{"n_layer": 10, "d_model": 384, "n_experts": 16, "experts_per_token": 2, "d_expert": 176, "d_shared_expert": 320, "activation": "swiglu", "moe_layers": [1, 2, 3, 4, 5, 6, 7, 8, 9], "router_score": "sigmoid", "normalize_top_k": true, "routed_scale": 1.0, "balance_loss": 0.00379, "balance_bias": false, "n_groups": 4, "groups_per_token": 1, "shared_expert_gate": true, "init_std_router": 0.0114, "lr_router": 0.000565, "vocab_size": 32768, "norm": "rmsnorm", "norm_eps": 1e-05, "tie_embeddings": true, "optimizer": "muon_variant", "lr": 0.00999, "beta1": 0.95, "grad_clip": 0.5, "batch_tokens": 65536, "seq_len": 1024, "train_tokens": 336700000, "steps": 5138, "dataset": "wikipedia_en"}
Below are experts of layer 6 (counted from 0) of a mixture-of-experts language model. Rows are named router (the router's row for the expert), down (a neuron's output weights, with its number) and show model dimensions 192-239. Each number is 128 + 24 x the weight over its row's rms, rounded and kept within 0 to 255.
Before each expert's rows: "raises" lists some tokens whose logits its average output raises strongly, later layers aside. This comes from a sample of Wikipedia text that the model never trained on.

# expert 14
raises: "-", "M", "P", "A", "S", "C"
router [105 135 126  90 119 166 118 138 119 137 133 118 137 118 204 132  95 103 139 102 118 128 143 148 138 139 162 175 109 113 147 122 157 133  69 121 138 148 153 131 136  75 164 110 151 161 102 124]
down0 [142 159 101 140 142 170 168 116  97 132  83  89 127 123 152 140 116 162 133  98 132 136 153 117 156 150 150 133 138 158 116 143 124 138 157 133  84 149 202 159 134 122  97 160 159 121 141 168]
down1 [109 111 156 104  62 100 140 105 204 114 144 140 129 173 115 135 128 157 182 137 119 143 137 145 142 136 110 135 166 123 126 135 150  95 137 135 121 117  99 142  86 116 140 154 121 154  94 123]
down2 [144 119 149 128 133 144 103 164 114 140 148  80  92 128  70 121 121 139 107 147 126 137 133 103 124 117 146 106 133  93 127 129 163  80 145 144 102 123  41 140 102 125 145 117 111 109 109 132]
down3 [130 135 115 111 143 163 124 134 143 137  88 131 111  88 134 108 112 134 110 116 102  68 135 152 126 157 125 131  97 116 177 117 141  63 142 157  84  93 103 111  86 115 103  59 102 159 121 108]
down4 [149 150 112 126 135 140 127 125 126 167 109 135 142 133 147 140 135 136 148 171 116 126 104 138 100 125 116 131 141 148 144 118 100 126  97 169 123 125 153 142 120 126  36  66 139 106 130 135]
down5 [130 139 100 153 176 116 136 150  74  87 122 130 123 101 150 134 104  73 117 111 130  99 160 142 105 122 150 104 140 139 153 100 129  80 164 104 129  98 111 165 144 123 154 138 192 145 173 184]
down6 [134 137 116 144 129 125 126 128 113 132 142  83 125 136 105 106 124  97 174 107 122 134 117 138 142 139  98 134 116 142 170 119 147 118 105 111 182 138 198 100 118 133 162  83 138 165  93 152]
down7 [152 110 154  94 143 101 107 167 124 127 114 148 120 156 110 115 126  88  93 151  86 164 109 148 120 127 122 105  97 112 181 142 174  98 112 142 104 135 152 147 116 140  89 136  89 112 124 130]
down8 [111 127 149 117 135 141 135 132 161 114 139 140 121 112  99 110 137 127 173 112 133 101 127 121 119 102 162 115 127 142 118  69 100  89 153 150 157 121  61 123 121 137  58 142 116 120 150 108]
down9 [128 117 164 150 148 144 145 135 183  95 105  59 149 112 107  97 121 145 145 111 120 109 118  98 189 126 129  97 141 108 115 139  97 106 126 150  95 159  88 122 130 151 102 118 108  74 153 168]
down10 [136 136 171 116 157 119 130 112 152 118 152 135 133  88 131 120 143 152 171 152  66 154 111 109 124 128 128 117 147 174  62 160 123 134 131 145 156 107 121 152 158 109  89 111 130 149 103 103]
down11 [138 135 110  77 108 144 100 111 128 130  85 129 132 110 155 112 119  94 138 128  94 166  93 127 135 125 105 150 137 143 144 135  98 117 100 172 137  96 132 114 130 153 204 177 155 162 112 127]
down12 [124  88 112 133 141 110 106 115 107 124 152  96 147 156 149 134 116 158 130 120  90 106 130 143 121  98 123 155 157 146 148 148 171 134  82 137 126 118 123 111 163  97 178 141 160 138 119 140]
down13 [142 130 196  86 165 108  86 117 112 149 130 127  82 107 162 121 110  87 130  98 134 158 136  95 131 111 165 184 116 185 114 141 160 150 104 139 146 131 190 108 114 156 143 121 155 159 129 133]
down14 [ 85 107 120 127 167 121 108 121 138 145 143  96 147 129 152 133 154 115 128  69 141 154 147 114 139 143 107  81 108 140 152 125 127 114 105 125  97 137 130 148 172 113  55 126 141 142 151 135]
down15 [123  91 125 144 142 187 114 129  81 166  89 157 124 134 141 105 107 132 136 145 118 131 150 142 114 122 111 126 142 139 156 119 137  98 157 138 199 118 119  93 117 135 112 158 151 107 135 156]

# expert 12
raises: "ab", "is.", "i", "'", "ib", "ig"
router [ 90 108 158  97 141 172 133 167 153 118 112 139 119 118 125 129 122  89  99 131  96 117 159 142 152 140 161 135 102 127 172 101 116  95 140 144 141 136 112  91  85 102 100 136 134 116  98 159]
down0 [124 116 173 126 135 139 157 141 175 117 161  96 136  62 146  83 114  92 154 177 137 133 168 110 101 120 104 116  83 166 134 133 104  84 158 146 143 128 113 135 174 119  89 137 131 121 129 153]
down1 [ 65 134 144 150  81 150  95  91 112 152 115 135 145 106 131 164 135  68 164 116 107 101 120  86 135 107 109 102 133 148 115  82 132 133 117 135 101 130 162 134 135 125  71 148  79 114 173 115]
down2 [150 151 135 140 177  98 182 108 121 137 129 145 183 159 132 118 122 129 136 133  72 154 137 110 120 116 139 155 132 104 124  85  98 129 127 160 103 174 173 130 132 153 152 128 139 104  79 122]
down3 [ 88 120 103 108 157 148 122 116 120 123 139  85 142 128 127 138 127 105 110 148 123 145 128 111  92 142 136 138 111  78 125 124 167 129 186 107 131 117  75 133 111 131 133 135 112 161 145 122]
down4 [ 86 144 135 101 118 140 112 167  92 149 142  99  79 146 126 105 154 131 144 161 136 181 106 112 117 151 195 147 136 159 150 130 110 160 115  79 128 140 135 129 155 137 158 162 139 111 153 167]
down5 [ 97  97 126  91 123 129 132 132 126  72 108 157 120 131 117  98 154 120 143 139 123 182 158 125 131 159 111 136 109 162 129 105 105 163 123 132  84 139 163 120 139 132 147 124 128 163 124 140]
down6 [ 79 149 111  97 120 124  96 108 113  80 149 123 138 138 137 135 175 110  85 119  93 118  92 125 128 119 134 161 126 111 126 129 119 152 160 152 121 156 135 141 140 158  94 149 116 109 126 173]
down7 [117 165 161 126 150 138  84 143 122  84 138 146 173 143 154 106 165 167  95 159  90 147 153 165 142 133 150 135 129 139 133 122 113 154 133 159 181 142 103 134 132 142 111 133 138  80 136 128]
down8 [130 133 122 131 133 109  91  78  98 129 161 122 164 102  97 109 183 129 124  89  65  72 133  99 119 149 163 126 109 114 108 103 154 120 122 130 149 115 129 127 120 109  72 100 134 113 145  87]
down9 [116 132 142 182 102 151 163 128  83 100 146 129 134 128 130 130 125 125 102 106 122 140 136 150 140 137 161 156 167 123  83 148 103 112 131 140 132 133 133 104 157 159 123 117 151 116 134 122]
down10 [131 106 142 125 130 126 141 127 173 127 127 152 139 137 150 123 142 129 174  98 162 146 105 171 153 142 130 154 115 140 149 106 131 124 136 125 172 125 150  96 116 107 139 140 120 154 150 149]
down11 [ 83 129 155 156 182 164 128 134 136  71 171 106 152 113 142 120 105  98 167 133 136 127 156 137 164 152 135 138 173 151 139 117 124 130 112 112 153 148 119 150  84 147 192 104 118 128 111 132]
down12 [145 100 132 125 122 111 146 152 113 145  99 110 138 147  96 134 121 169 155 159 147  96 111 112  88 138 134 123 109 120  94 103 140 118 149  87 124 149 136 122  87 128 128 176  92 153 152 164]
down13 [163 107 117 160 170 155 146 148  78 114  99  91 151 139 120 145 159  88 114  96 135 129 105 142  82 163 134 119 147 129  89 152 158 114 118 152 145 145 158 124 139 154  92 146 174 136 137 117]
down14 [173 126 131 133 158 110 113 163 122 157 129 111 117 117 130 113 139 189 126 123 140 156 152 140 112 114 115 162 145 113 160  96 141 123 127 122 118  94 119 133 135  94  95 129 103 120  85 138]
down15 [104  87 170 137 143 111 112 106 128 125 141 105 148 134 139 135 131 143 126  80 179  91 149 143 125 127 135 135 149  76 151 112 123 147  91 116 124 142 127 138 103 138 128 129 127 122 108 184]

# expert 15
raises: ",", " and", ".", ", and"
router [102 134 146 124 127 173 135 135 155 166 122 164 117 134 159 113 111 145 112 146 114 131 166 105 111 127 156 113 101 150 170 154 136 133 147 136 158  70 141 153  99 100 116  85 124 127 102 148]
down0 [150 136 124 127 168  78 163 121 137 111  91 123 129 113 168 129 128 160 111 125 121 123 123  80 117 137  93 160 110 111 118 129 139 109 125  80 153 117 178 147 140 129 175  94 146 145 125 160]
down1 [110 140 123 147 120 157 136 165 150 122 124 150 131 124 103 126 162 113  88 114 153 154 138 128 156 135 125 134 134  74 130 142 121 114 156 137 162 139 147 118 111 124 124 128 114 126 132 124]
down2 [148 121 111 129 178 126 122 136 124 154 147 129 119 123 163 103 133 141 140 142 152 152  90 124  78 115 102 144 159 135 138 147 121 141 128  93 121 139 136 140 114 180 115 138 132  88 122 116]
down3 [154 153 130 111 104 107 157 177 141 139 140 113 167 137 129 127  96 110 127 146 130 119 106 118 127 102 105 152 126 116 119 139  97 124 140 148 122 175 174 145 150 171  83 131 126 159 106 155]
down4 [131 137 149 102 142 111 121 142 128 137 130 150 114 150 159 152 128 104 145  93 106 129 108 107 121 145 141 124 129  61  66 101 123 128 119 125 179 115 119  95 166 130 168 124 133  94 133 156]
down5 [137  94 155 132 144  87  90 180  92 101 122 131 163 169 131 145 118 107 154 116 145 144 117 160 103 141 124 144 151 134 153 119 181 131 142 135 160 154 159 120 109  82 124 124 141 134 116 133]
down6 [104 127 153  93 131  99 121  93 117 123 178 140  99 121 141 130 130 143  88 122 128  97 163  96 151  90 179 126  95 156  69 101 142 127 120 162 144  99 112 141  98  96 125 156 127 108 116 124]
down7 [174 125 139  92 117 170 128  87 140  84 125 146 146  93 150 122 102 163 133 131 166 118 117 153 126 111 101 195 110 184 134 162 138 105 180 116 128 133 156 149  91  91  97 110 128 163 117 144]
down8 [148 110 121 111 143 105  76  97 148 180 117 121 165 132 167 156 120 123 163 131 138 115 109 140  96 151 109 119 131 134  63 116 130 119 134  87 155 103  85 132 162 154  93 127 105 102 104 122]
down9 [106 121 115 114 119 106 139 143 105 141 123 143 127  93 161 115 118 131 127 137 149 183  87 106 152 152 161 101 121 120 124 155 115 142 107 136 116  83 134 181 137 171 116 128 136 147  98 145]
down10 [122 181 132 143 145 131 108 124 121 132 144 157 172 152 160 109 112 129 156 132 127 154 180  95 123 111 134 134 126 159  90 115 138 139 115 133 138 167 137  86 124  73 213 103  98 142 146 125]
down11 [140  88 128 118 129 122 135 170 135 139 124 110 147 150 148 112 160 155 138 123 160 114 113 123 109 143 137 117  86 102  88 159 145 116  73 135 152 148  88 211 106  83 107 124 157 133 111 130]
down12 [165 106  88 123 217  95 134 106 108 115 137  98 144 122 161 137 121 129  90 152 107 170 151 135 116 146 149 138 123 151 156 150 104 109 104 140 104 176 133  93 106 147 156 150 146 115 126 122]
down13 [110 130 125  98 131  91 141 109 139 138  72 135 118 104 137 167 123 133 153 104 119 101 164 135 116 105 139  91 146 168 125 141 133 124 102 140 189 116 146 111 149 121 153 160 125 133 133 147]
down14 [ 88 146 131  90 119 115  89 151 170 144  96 105 164 111 134 109  79 117 134 130 112 167 142 139 107 136 133 126 123 129 111 108 111 133 180 148 137 117  76 143 138 146 179 158 123 125 147 130]
down15 [177  97  96 140  97 112  96 124 119 150 148  97 131 173 110 118 134 125 126 101  77 150  92 151  76 117 144 129 107 123 119 129 142 105 128 133  99 104 132 154 106 125 142 165 110  97 170 169]

# expert 13
raises: "1", "4", "0", "2", "5", "3"
router [102 111 141 127 139 155 164 156 134 150 140 158 109 176 105 112 130 146 119 151  69  94 143 109 149 125 126 113 115 117 134  90 151  80 169 144 157 131 129 114 140 113 177 116 123 125 103 149]
down0 [ 82 161 170  96 133 110 165 154 106 119  87 121  93 104 169 159 121 136 155 124 118  94 117 152 152 133  98 101  78 103 123 146  96 159 120 159 111 120 149 137 152 119 119 101 101 135 145 139]
down1 [113 147 111 121 122 156 137 130 149 113 127 140 123 116 120 135 111 115 130 131 153 112 120 132  96 115 115 137 114 105 133 135 127 149 139 130 161 101 147 133 100 158 255 128 183 123 142 122]
down2 [ 87 121 114 130 132 133 137 156 125 132 127 108 118 121 134 145 141 146 119 121  97 111 150 132 135 140 129 118 150 123 139 118 159 144 117 137 131 125 198 130 128 158 255 120 139 124 124 131]
down3 [120 113 139 136 113 115  77 151 126 129 126 132  89 158 105 120 125 106 154 119 131 191  85 171 116 151 126 149 122 113 101  75 140 116 122 104 114 158 174 159 142 147 106  82 138  98 132 143]
down4 [129 134 174 146 152  98 143  99 152 161 131 138 123 153 123 149 155 114  95 175 118 115 144 141 150 102 158 137 123 132  79 114  78  96 136  98 140 148 129 108 112 171 170 137 143 128 156 123]
down5 [128 123 120 111 151 129 116 176 139 114  94 127 141 142 143  96 148 121 103 135 110 106 116 153 129 102 160 132 110 155 144 101 110 115 156 145 140 133  86 116  74 179 126 164  82 113  94 128]
down6 [136 104 105 110 111 126 136  95 156 142 152 113 135 178 141  80 142 136 123 131 144 146 116 158 152  97  86 130 115 120 112 114 147  80 149 112 137 185 153 110 133 118 155 103  91 139 147  91]
down7 [126 127 151 134 148 149  90 176 120 163 113 124 143 125 116 121  84 162 125 161 107  93 192 146 127 110 113 103 195 135 136 150 168 162 144 140 140 111 110 157 114 122 171 102 145  94 121 140]
down8 [150 130 116 119 114 162 100 132 147 131 128 136 149 142 115 108 149 131 107 124 131 111 162 141  79 114 132 120  91 115 100 110 134 120 126 125 139 168 123  81  84 133 163 168 121 139 106 144]
down9 [ 97  82 147 127 137 139 119 118 149 133 110 110  78  83 157 126 169 103 116 175 131 154 154 123 164 128 130 100 144 128 137 113 116 124 159 156 152 132 107 117 132 147 153 145 116 101 108 150]
down10 [126 154 102 140 151 139 117 151 133 130 124 138 138 126 125  84 129 181 130 102 140 126 124  91 147 121  50 130 119 162 135 141 124 115 159 161 108 143 104  91 139 166 128  99 132 144 107 121]
down11 [112 142 139 105 126 111 151 179 144 142 132 139  74 120  95 117 110 151 146 158 143 146 130 136 115 180 177 103 189 156 169 105 106 111 114 142  82  79 209 138 120 130 105 143 172 135 130 122]
down12 [141 119 141 109 113 124  97 138  94 117 132 131 135 116 139 133 127 157  95 121 142 112 178 111 102 118 201 127 120 160  93 142 128 108 109 114 127 119 169 167 125 124 139 116 139 124 162 132]
down13 [172 123 117 151 106  94 152  84 108 147 121 144 200 133 112 140 142 162  98 130 159 124 136 105 162 108 119 125  74 129  80 157  66 143 113  77 105 205 168 133 112 138 134 134 146 127 119 137]
down14 [158 112 122 177 101 115 188 126 133 113 146 125 169 152 106 126 103 131 101 167 120 128 143 145 135  77  97  90 130 145 112  80 101 150 140 102 132 116 110 115  92 132 128 128 102 181 154 126]
down15 [100 130 157 111 135 128 117 116  80 121 139 191 139 123 151 110 154  73 129 117 129 147 109 135 130 127 108 116 122 127 118 141 138 127 122 106 148 130 118 127 134 126 157 166  73 133  84 145]

# expert 3
raises: "1", "2", "3", "5", "4", "7"
router [101 120 111  91 157 153 129 132 138 126 133 127 111 138 193  88  96 101 128 130 122 120 116 158 104 127 139 140 133 111 157 102 145 120 105 158 130 128 110 121 115 137 190 111 103 122 119  71]
down0 [ 95 131 103 116 165  93 175 114 108 110 134 102  86 171 169 106 155 121 154  90  94 111 156 126 131 139 105 111 154 110 117  86  91 156  79 125 144 117 132 134 149  79 148 143  98 131 162 148]
down1 [116 150 128 141 119 121  96 116 176  99 106 114  95 144  81 123 136  97 144 120 145 108 108 144  95 111 139 133 108 141 131 119 114  91 138 126 177 119  60 118  58 155 173  88  98 153  95 151]
down2 [128 135 122 137 104 108 147 127 146 155  97 111 115 137 116 131 130 101  96 111 121 162 116  92 127 124 119  92  96 154 180 164 148 163 104 121 130 134  96 139 120 133  68  85 127 128 105 138]
down3 [155 103 136 112 145 109 172  98 132 153 146 129 166 125  91 114 123 112 146 142 131 107 139 132 137 117 123 127 123 157 101  96 127 111 143 162 125 136 104 135 121 159 106 113 131 153 123 148]
down4 [130 130 145 181 122 131 114 150 114 142 117 176 143 102 135 178  81  99 132 122 127 142 111 157 133 122 164 123  82 131 133 116 112 115 157 116  94 127  85 136 129 139  51 145 104 153 150  94]
down5 [134 116 122  98 132 112 139 142 107 130 163 119  99 176 116 137 173 110 102 124 147 147 128 103 163 124 126 141 109 160 130 103 113 108 104 102 115 161  96 135 138  91 201 135  97 120 123 125]
down6 [ 91 112 129 134 155 143 107 100 125 127 121 100  83 116 148 132 125  96  92  95 114 106 146 139 129 187 109  89 101 102 142 103  98 144 138 150  91 101 108 140 155 127 151  78 124 116 123 149]
down7 [136 128 125 116 138 139  97 135 104 111 146  98 129 116 100 141 117 134 136 148  99 107 114  98  88 133 100 159 111 131 133 122 155  91 161  99 130 139 122  63 107 103 199 101 162 145 106 128]
down8 [ 85 113 144 139 132 111 147  86  82 138 132 170  75 151 160 122  68 105  87  75 144 146  92 146  80 112 133 142  94 113 103 168 166 116 104 177 122 132 130 101 167  95 142 129 140 118 112 120]
down9 [130 150 120 124 141 145 158 143 114 142 130 109 126 121  83 155 112 103 157  75  77 128 123 104 113 107 149 138 132  80 144 109 163 139 142 119 142 148 121 151 151 142 151 118 134 145 108 141]
down10 [119  82 130 157 150 168 151 112 147 137 131 106 170 193  99  95 157 138 152  87 119 141 143 175 126  91 137 155 122  98 157 102 122  75 119 125 107 135 118  87 132 153 111 144 111 145 124 129]
down11 [175 167 117 122 160 127 157 126 107 128  89 159 110  96  76 128 121 121 166 116 138 143 125  71 135 120  97  71 133 136 136 127 113 125 158 128 130 136 132 116 128 103  80 105 122 123  96 123]
down12 [121 151 135 135 152 102 139 162 137 139 145  99 132  79 114 149  53 136 131 138 138 156 150 124 108 108 116  71 125 140 140 103 151 157  91 102 125  98 138 164 110 135 186 147 144 149 115 169]
down13 [126 153 164 153 134 136 140 151 128 147 105 145 110 111  99 165 159 155 129 105 170 115  78 151 114 127 163 131 120 127 103 127 133 152 149 134 140 153 118 130 153 120 170 124 144 136 139 127]
down14 [130 112  77 138 116 125 152  78 133 141 120 124 173 100 134 122 140  98 156 155 135 127  98  98  87 116 116 116 143 155  98 167 172  91 128 148 150 110 159  84 139 122  65 134 124 107 148 132]
down15 [105 121 162 131 128 107 142 135 124 115 134 145  71 129 138 124 116 155 138 132 111 106 133 135 119 133 116 126 119 138 117 114 130  80 127 134 176  93 137 157 120 130   0 152 109 145 137 128]

# expert 2
raises: "1", "n", "m"
router [119 129 132 130 140 164 118 182 145 124 136 148 106  95 134 144 102 138 150 110  91  99 146 111 171 102 147 139 119 115 156 112 142 132 125 125 139 124 168 118  99  94 141 113 139 163  72 153]
down0 [122 160 160  87 166 138 145 178 138 162 183 146 170 130 124 109 127 110 123 154 135 108 157 117 130  91 170 115 153 107 115 144 131 131 106 156 168 119 129 186 131 120 103 121 140 135 136 160]
down1 [133 143 147 126 136 150  77  75 111 154 107  97 144 114 113 136 113 146 117 146 118 120 120 133 147 114 131 100 115 130 119 101 155 159 139  90 120 144 153 171 124 124 104 120 130 144 121 140]
down2 [108 113 114 136  93 127  91 124  95 114 115 143 112 111 130  95 126 117 161 143 105 120 136 126 115  91 117 135 117 131 172 154 137 125 133 111 107 138 205 117 115 160 136 144 154 151 109 137]
down3 [144  90 132 144 120 138 146 108  82 176 153  87 145 109 143 136 114 151  95 142 145 124 169 166  93 156 131 114 161 104 111 138 133 129 168 125 123 157 134 161 156 101 113 148 149 120  93 145]
down4 [132 152 132 149 124 100 129 114 106 142 154 134  99 130 149 103  97 100 157 146 146 133 139 121 181 119 160 101 122 117 123 158 128 109 152 148 138 128 126 157 119 154  53 110  96 144 155 126]
down5 [129 153 128 126  95 118 103 135 122 137 159 111 137  84 127 128  98 141 137 109 134 126 129 112 104 146 114 129 108  95  94 107 171 142 131  95 116 164 151 148 117 133 133 113  79 113  82 154]
down6 [ 93 186 143 123 136 111  97 158 122 168 131  84 153 135 115 139 119 138 136 121 156 114 142 146 136 154 141 140 170 114 172 135 150 142  75 118 108 177 188 166 108 148  81 151 167 180  89 150]
down7 [ 94 108 154 103 156  91 167 184 133 158 168 115 174 112 115 110 107 149 161 119 141 100 158 149 106 177 124 131 127 102 135 124 125  97 120 128 126 126 141 140 160 153  97 116 159  99 155 119]
down8 [157 129 155 120  83  92 141 164 109 130 133 153 123 146 136  97 107 123 120 123 178  94 137 131 106 171 141 101 168 147  99 162 125 118  91 105 147 183 152 161 143  81 161 105 118 126 120 133]
down9 [164 120 122 130 128  84 127 129 176 127 149 144 169 137 113 119 135  98 129  58 105 120  94 131 142 108 145 110 143 144 115 176 163 134 137 122 121 152 128 136  90 136 143 157 117 103 101 129]
down10 [106 130 113 151 138 112 137 123  91 125 145  91 136 124 100 135 118 137 128 119 161 142 121 122  77  87 127 115 133 143 142  93 114 121 144  74 117 167 121 133 127 109 175 134 123 124  93 186]
down11 [104 148 110 119 115  95 122  79 115 157 142 130 132 136 114 133 155 104 166 136 129 147  87 101 133 133 120 113  96 122 140 160 103 116 146 168 120 129 118 105 169 166 129  94 149  87  87 133]
down12 [156 123 177  97 133 123 142 138 108 145 141 137 115 116  78 135 135 142 154 144 151 155 111 151 139 132 148 112 112 106 166 157 120  99 108  94 162 141 165 135 170 122 134 127 133 159 139 121]
down13 [128  92 140 111 103  93 157  89 138  93 101 142 116  98 164  99 174 112  94 126 171  78 106 125 131 116 110 144 117 146 163 105 115 147 131 119 148 143 206  87 177 112  58 121 156 124 140 116]
down14 [ 78 133 149 138 162  93 106 139 155 119 115 151 140 149 128 123 133 165 110 102 144 170 133 104 117 137 116 102 104 114  61  68 117 120 164 122 137 121 156 163 181 123 148 105 150 143 126 121]
down15 [120 157 123 130 135 139 122 140  89 140 157 153 105 114 109 146  95 132  97 129 131  68 163 145 135  74  98 139 120 138 134 156 102 169 157 116 144 102 118 109  94 140  81  97 120 118 160 166]

# expert 7
raises: "in", "o", "et"
router [ 94 103 140 136 173 132 132 141 124 158 122 129 124 156 157 124 113  95 159 124 103  88 149 117 121 116 135 172 128 144 143  98 145 139 135 156 128 148 122 106  93 102 142 110 116 113 140 138]
down0 [132 145 125 136  74 139 110 100 157 125  91 103 140 122  98 110 107 170 132 125 129 150 102 139 136 114 111 157  88 119 112  92 130 141 133 154 136  99 158 120 125 136 138 179 160 171 104 146]
down1 [155 136 115 125 135 144 135 125 141 118 143 120 108  95 103 136 146 100  66 107 139 145 113 167 139 156 111  96 110 119 113 122 127 120 118 166 141 124  93 143 129 109 183 131  96 150  91  74]
down2 [154 160 168 164 129  82 172 173 109 128 163 111 122 113 138 143 109 126 125 146 129 147 130 105 119 147 118 118 107 150 114 127  88 157 102  98 138  97  85  83 156  82 111 133 142 137 134  82]
down3 [121  70 103 165  90  97 162 151 180  99 139 123 113  75 130 160 118 123 133 184 125 160 127 114  82 135 108 143 112 158 101 125 159 130 115 128 133 133 113 120 118 122 124  89 130 125 139  78]
down4 [102 129 114  97 123 141  96 130 149 147 130 116 158 141 107 119 164 159 153 122 115 136 107  85 162 107 107 126 117 104 127 145 117 112 111 143 109  95 108 133 129 170 127 157 132 137 169 128]
down5 [149 136 134  99 118 126 108 120 118 160 120 164 121 139 112 195 107 110 155 138 121 165 115 167 110  88 166  97 132 149  85 107  80 122 123 161 184 161  75 143 110 116 173 147 108 120 128 129]
down6 [102 158 107 110 120 132  94 137 150 139 141 164 154 126 123 117 122 125 105 142 112 127 110 154 125  91 123 113 125 112  89 144 108 126 126  81 149 137 164 125 104 114  82 155  69 137 112 121]
down7 [157 146 135 127 114 100 122 136 151 118 116 110 168 103 149 192 122 100 153 128 143 134 133 124 169 147 126 114  80 181  88 101 161  94 148 141 147  99 126 134 105 102  88 129 108 133 107 117]
down8 [ 92 132 104  90 182 130  89 113 167 129 138 159 143 111 131 103 117 142 112 106 149 112 108 157 163 116 127  81 115  92 104 118 128 158 107 138 126 158 173 119 125  99 118 112 152 164 156 132]
down9 [140 145  97 114 102 128 106 109 135 130 161 139 181 129  78 183 122 165 106 137 151 172 134 113 128 123 133 129 132 118 118 136 158 124 114 144 108 148 108 130 133 148 164  88  94  79  85 127]
down10 [121 139  74 106 124  75 136 142 104 114 134 167 149 137 142  88 120 103 110 144 135 146 155 139 100  88 157 141 115 135  99  74 142 135 149 111 119 121 155 166 154 101 151 146 116 147  96 157]
down11 [109 133 139 152 107  68 145 108 133  94 167 102 128 163 158 144 154 163 128 149 169 140 133 149  88 138 149 139 156 143 129  86 115 147 118 112 132 162 153 105 140 130 111 162 150 115  99 155]
down12 [168 100  99  87 129 131 123 110  94 141  99 132 124 154 116 122 138 136 158 144 132 112 140 150  95  97  97 199  86 130 112 106 120 121 141 117 108 103 220 131 136 152 103 128 106  81 126 122]
down13 [115 100  86  91 111  83 137 155 169 171 135 144 105 147 120 146 103 108 101 103 119 111  78 124 131 118 133 119 104  99 186 123 103 143 116 153 105 112  76 134 101 135 135 159 117 130 109 137]
down14 [ 76 111 161 145 144 125 131 127 160 148 148 124 121 138 146 149 124 132 142 111 118 155 133 110 138 127 117  83 131 159 140 162 144 109 108 106 157 139  97 148 119 127 137 131 121 163 162 109]
down15 [128 184 143  96 100 142  86 124  92 125 103 130 158 120 135 135 130 154 132 121 177 130 140 123 103 152 165 158 162 118 144  96 129 105  76 112 130 129  93 135 131 145 110 146 134 109 150 101]

# expert 10
raises: " |", ".", "–", "-", " | ", "000"
router [116 156 144 122 134 161  73 134 103 138 122 128 132  98 145 157 136 144 136 103 120 105 125 152 123 151 169 166 128 148 105 132 150 119 146 130 137  96 118 134 134 113 166 107 128 123  87 133]
down0 [171  38 131 101 136 157 161 114 151 115 100 145  96 122 132 121 162 125 123 118  82  89 136 129 156  95 121 157 134 120 120 143 117 123 135 133  80 117 137 124 138 100 132 118 138 115 142 132]
down1 [143  99 178 164 138 141 101 109 140 134 169  91 142 102 150 155 140 130  80 147 132 130 121 167 161 114 124 125 125 130 148 141 178 120  96 145 129 123  84 123 152 124 140  93  67 167 126 106]
down2 [177 120 150 147 117 166  86 138 138 137 125 161 130 148 109 130 125 103 135 115 134 161 122 109  97 103 137 131 161 132 120 146 103  80 105 133 141 153 134 113  98 110 143 143 147 175 157 131]
down3 [120  95 109 128 159 107 135 123  79 149 143 129 182 146 130 161 159 117  97 165 162 162 152 129  96 125 157 121 154  99  91 149 126 138 117 127 146 153  80 121 135  66 143 127 138 117 108 142]
down4 [ 96 153 125 120 116 110 100 153 164 120  83 137 136 149 125 137 107 154 114 168 151 106 137 141 148 123 118 112 127 121 147  95 138 134 135  77 103 152 206  93 200 129 123 120 133 140 162 126]
down5 [ 92  96 125 118 139 169 173 119 105 153 140 132 161 124 130 141 101 118 154 146 114 142  84 141 153  74 122 163 139 165 108 154 137 154 128 136  98 118 168 169 149  82 146 149 122 126 144 154]
down6 [ 92 126 109 121 112 111 149 169 131 103 157  89 141  98 140 107 114 142 138  92 117 142 156  95 126 131 139 117 161  81 117 113 123  91 177 169 135 125  55 101 152 153  86 136 154 128 106 107]
down7 [146 129 157 148 109 130 121 136 108 132 148 173 105 160 111 116 159 129 123 133 124 128 149 116 138  60 162 129 115 143 134 130 114 153  97 129 132 123 172 117  95 137 144 139  91 113 162 128]
down8 [ 99 114 135 169  83 105  99 107 123 158 129 155 141 124 112 120 148 118 122  91 109 119 144 126 115 123 158 161 147 117 153 141 149 104 131 113 100 150 138 140 129 158 134 178 145 171 134 128]
down9 [ 60 188  80 143 154 179 157 124 110 133 138 169 129 109 122 116  98 120 126  70 104 122 120 131 121 132 121 147 140 182 128 131 106 106  92 101 128 144  95 158 113 176 137 155 119 141 135 151]
down10 [148  97  97  97 148 107  95 135 135 146 166 147 135 133 115 138 128 118 144 111 128 117 140 122 117 166 107 114 150 121 150 140 129 148 124 139 110 121 138 124  89 172 191  95 103  86 153 129]
down11 [136 154 104 162 165 174 143 148 156 149 138 140 135 129 120 130 129 117 129 153 130  90 133 107 119 122 115 152 134 108  84 116 148 136 115 143 131 142 120 135  95 138 140 143 100 193 117 102]
down12 [165 112 125 117 122 151 128 134  67 167 119 143 170  78 106 122 105 162 123 119 146 130 149 111  78 104 125 130 146 122 120  95 154 131 133 132  90 115 147  80 103  85 113 139 149 104 109  95]
down13 [ 97  85 103 113 159 143 116 149 113 114 161 157 114  76 143 137  92 126 135  97 198  91  95  68 133 107 133 116 125 128 126 146 114 113 154 150 133 158 125 151 130 100 115 144 146 104  87 126]
down14 [ 75 133 141 109 135 102 121 105 134 162 176 136  98 112 104 129 118  88 168 152 131 118 119  91 136 101 144 124 133 142 144  72 125 106 124 147  83 136 158 127 114 112 115 170 147 111 116 139]
down15 [ 92 131 119 145 160 124 143 152 128 112 145 140 167 113 104 127 151 144 111 148 115  85  81  78  77 120  94 158 114 113 109 129 107 169 133 106 126 143 133 178 113 156  94 125 106 131  99 148]